From a checkpoint of a small mixture-of-experts model trained on Wikipedia.
Size: 8 layers, width 192, vocabulary 16384, 19.9M parameters.
Below are experts of layer 4 (counted from 0) of a mixture-of-experts language model. Rows are named router (the router's row for the expert) and show model dimensions 0-191. Each number is 128 + 32 x the weight over its row's rms, rounded and kept within 0 to 255. Numbers have three digits each.
After each expert's rows: "gets" lists some tokens that make up at least twice as much of what it gets as of all text. This comes from a sample of Wikipedia text that the model never trained on. Tokens count by the router's weight.

# expert 5
router:173085093114146125122118138170112130159118148154160070033111073145129157146156159135190122126089164076187172130169125076173125169148113108103072101112152142130116170116106085129135102114124136170155088126098185042228159151117188084133151139059090132137148151112117127136156137152154128139158148121172132135113126121069130062124198168134104154142091140089154108089193113119120151116152095145104136116164138076169163112050109161102094128138171149103118135102119122112137129125157145084103100104146134055104126111118156145203101148068136135109105156192109148124131142097113128184
gets: " of", " in", " on", " for", " from", " at"

# expert 0
router:143121087126099094143097117159097138157167133109126164086077129092185166111153064048146135118116128116138117086128087091164133115172130123114091159114099101170154152113134119163159096163075125163064134084086155112100167163113155108124111137142114090196188137100097100165100197054197154143114136102151103133120213118132116120118166194131129189207080155084128083110103144129155115213175153085132113167133112150160154150120127142121085149168171151120056103136108139161121106134128088168117133164113073068091101154141123090096114106129153067132130131129115152129168117142158108097
gets: "\n", "ed", "ing", ",", " used", " made"

# expert 10
router:125141097076192116186109104133147136177172091126105134153140099110099112145148120138117158160128159089162185107116119185084090145182154147068093103122099080089140153125118134175176106162116117112121167176077148133091146149121138171117158143085139158154146088157166052145130162148197080114127147053132098128134163110173135041151115123125108089169059137115090098089141086145088136118202085099134122154118168152154181145087148137135115147142157096153148120122099100063155160157111123082079117119126170087178133099088103126177134110129146163122088179146042129113112095153082157151
gets: " the", "-", "|", " The", "'s", " his"

# expert 1
router:132040080100127117081138134179122097184154134112130130148079152125099091103163083129134110112088150158131127102164084131115103103122124127101114132146120060139110167137067089156153061154092122138113179147126098073146156168180146147108132178093141181173196076158097111145067141172122138168164093163121163167108196112149104126153170120123092182123110115084125114083109126173138122152146124128151105128067168092175175119101102046120142117107148140108100156092072102162174140132101124167125146141160123106087065124147146183194057142131123163099156161189097113164089135109156147122
gets: "\n", " (", "/", " \"", " d", " f"

# expert 8
router:154108079110196093127128181149131088171175114143135090115138132140132152156174142069187160149046166144129111105127087138141131168149174176086122114106200108097121190164122058139190093115117137104152104139081157085154156088071186069139155156076127130227163131114114111166138135171100130110146146133143073172068124168107102094118120145077095143120093151074158158159144123091112194122161153094137153124121167133101139120115103088143093101127134123088114122150107147120119169159070090071123148158129092099190070105109133107155147105162185112096136134167127141175111142124149112149
gets: " and", " to", " by", " with", " of", " or"

# expert 2
router:092117152077102133113173131191101144098163203093185115163157139144155122071151075128201138107087127102124170120131127114126127102149165146150107127156095134163176171129122126151156120114071191061146098125125143118130106193136146097070116119111084149138089097116098056104129151060154053124163149077127081162092141121163121151206124125162132154097102116131132096118105113177176151094092146130113171149133168114125182150123175146141151102116156121094131058096129149121108158181102169126136148124097134077085070145128166129172137128145212127115124105145058140107107077133084161175
gets: " was", " is", " ", " were", " are", " be"

# expert 4
router:112081105091115080085083164199124164186123177082159116105091150138147142177156136162122106177124120090162130082113099175122124216090090141099108123148109122154197116099125140196115081110138129113092112114100194102184185125121112128081102149137116127195161107152158133127090135107160095179188064111116145101142115127141104111171137110139147155083141155133123145143132104109169152087123162066157117132146134102113197169112144092132110144121142148102128061182065107122151098133102092164122113136132147017106111140113109109114147107149169166111121081140103192174105085128143138186
gets: ",", "s,", "),", "e,", "a,", "a"

# expert 13
router:125140106145157102206081169121065155161203128127150119108091120125089170113166083087137129212096176116114107116140135125148056151094179200086074156159076145091088148128080117145144122139115124116128100079141165128143138186154140093086157174158097167193144119095116142098124157117129119147189121144132099107137188089077060166119110155081174159159089100154120111157099128151126122136109110115113134151111124124106156165118094175112123078150082110134153134103168120064159161092106054160073119120125141116108113117104104157169128154105084189149115118157147089168103131210102145144
gets: " a", ".", "s.", " an", " =", ")."

# expert 7
router:115086098128104128110077216208172187212190147070132116109143133121188116125148070092117116181084181080177117104103107123127084156131114110097107128153133101123134111136115129178149117198136180127158061119140144056135153153074175142140105125113120148171160111136141091116132145080195091191131065099105138143104191095141066087180102133113123143154161121058090079111111125170103107130130105135143149122113135125102130163085118122159155109115124131171162139127123063138127122099134129132119092145133114109153139101134118137132105171087159141119147096123077123140136190120052139192
gets: " |", ")", " ", " 0", ";", " —"

# expert 11
router:143089125077135075142104178148070134157142136132083102090147105098140143128129096102117149190149199050185128040121068108097084140126130124068153141104129086133130149100137123156151072132129148111172136150123138076158134146108170113096179117184116172171190103123119110105110123127179131142155148142152135156105105089131081116123201122090098113157125162099104099089145181136157187163129081186092133109169201149089194152135126115200157132133128068129141172081124117115145144113116095101168135110136089135128133137114100120124088131131189159147098118125069113146156071162102081191
gets: " |", " as", ";", "|", ":", " –"

# expert 9
router:171093124113087133118089092160128114172182105082121104056111142149128101182126076099178141131144102137129156111152071159136066126169131097090041117098117118078167114127094113162100172086120185097184144098090181080133164154188162127093146126112133142143177129105200053144087121098176129125092143123143189164084169158136072128152125199081144149144103135147146113119115120190043121163150098098154124214138134112156194146114119133116093078134167076153116136139135132147096127164097142127128161137097139118118112151170132134153082132132138120127101141129094185136081126110159128092
gets: " that", " he", " which", " He", " who", " it"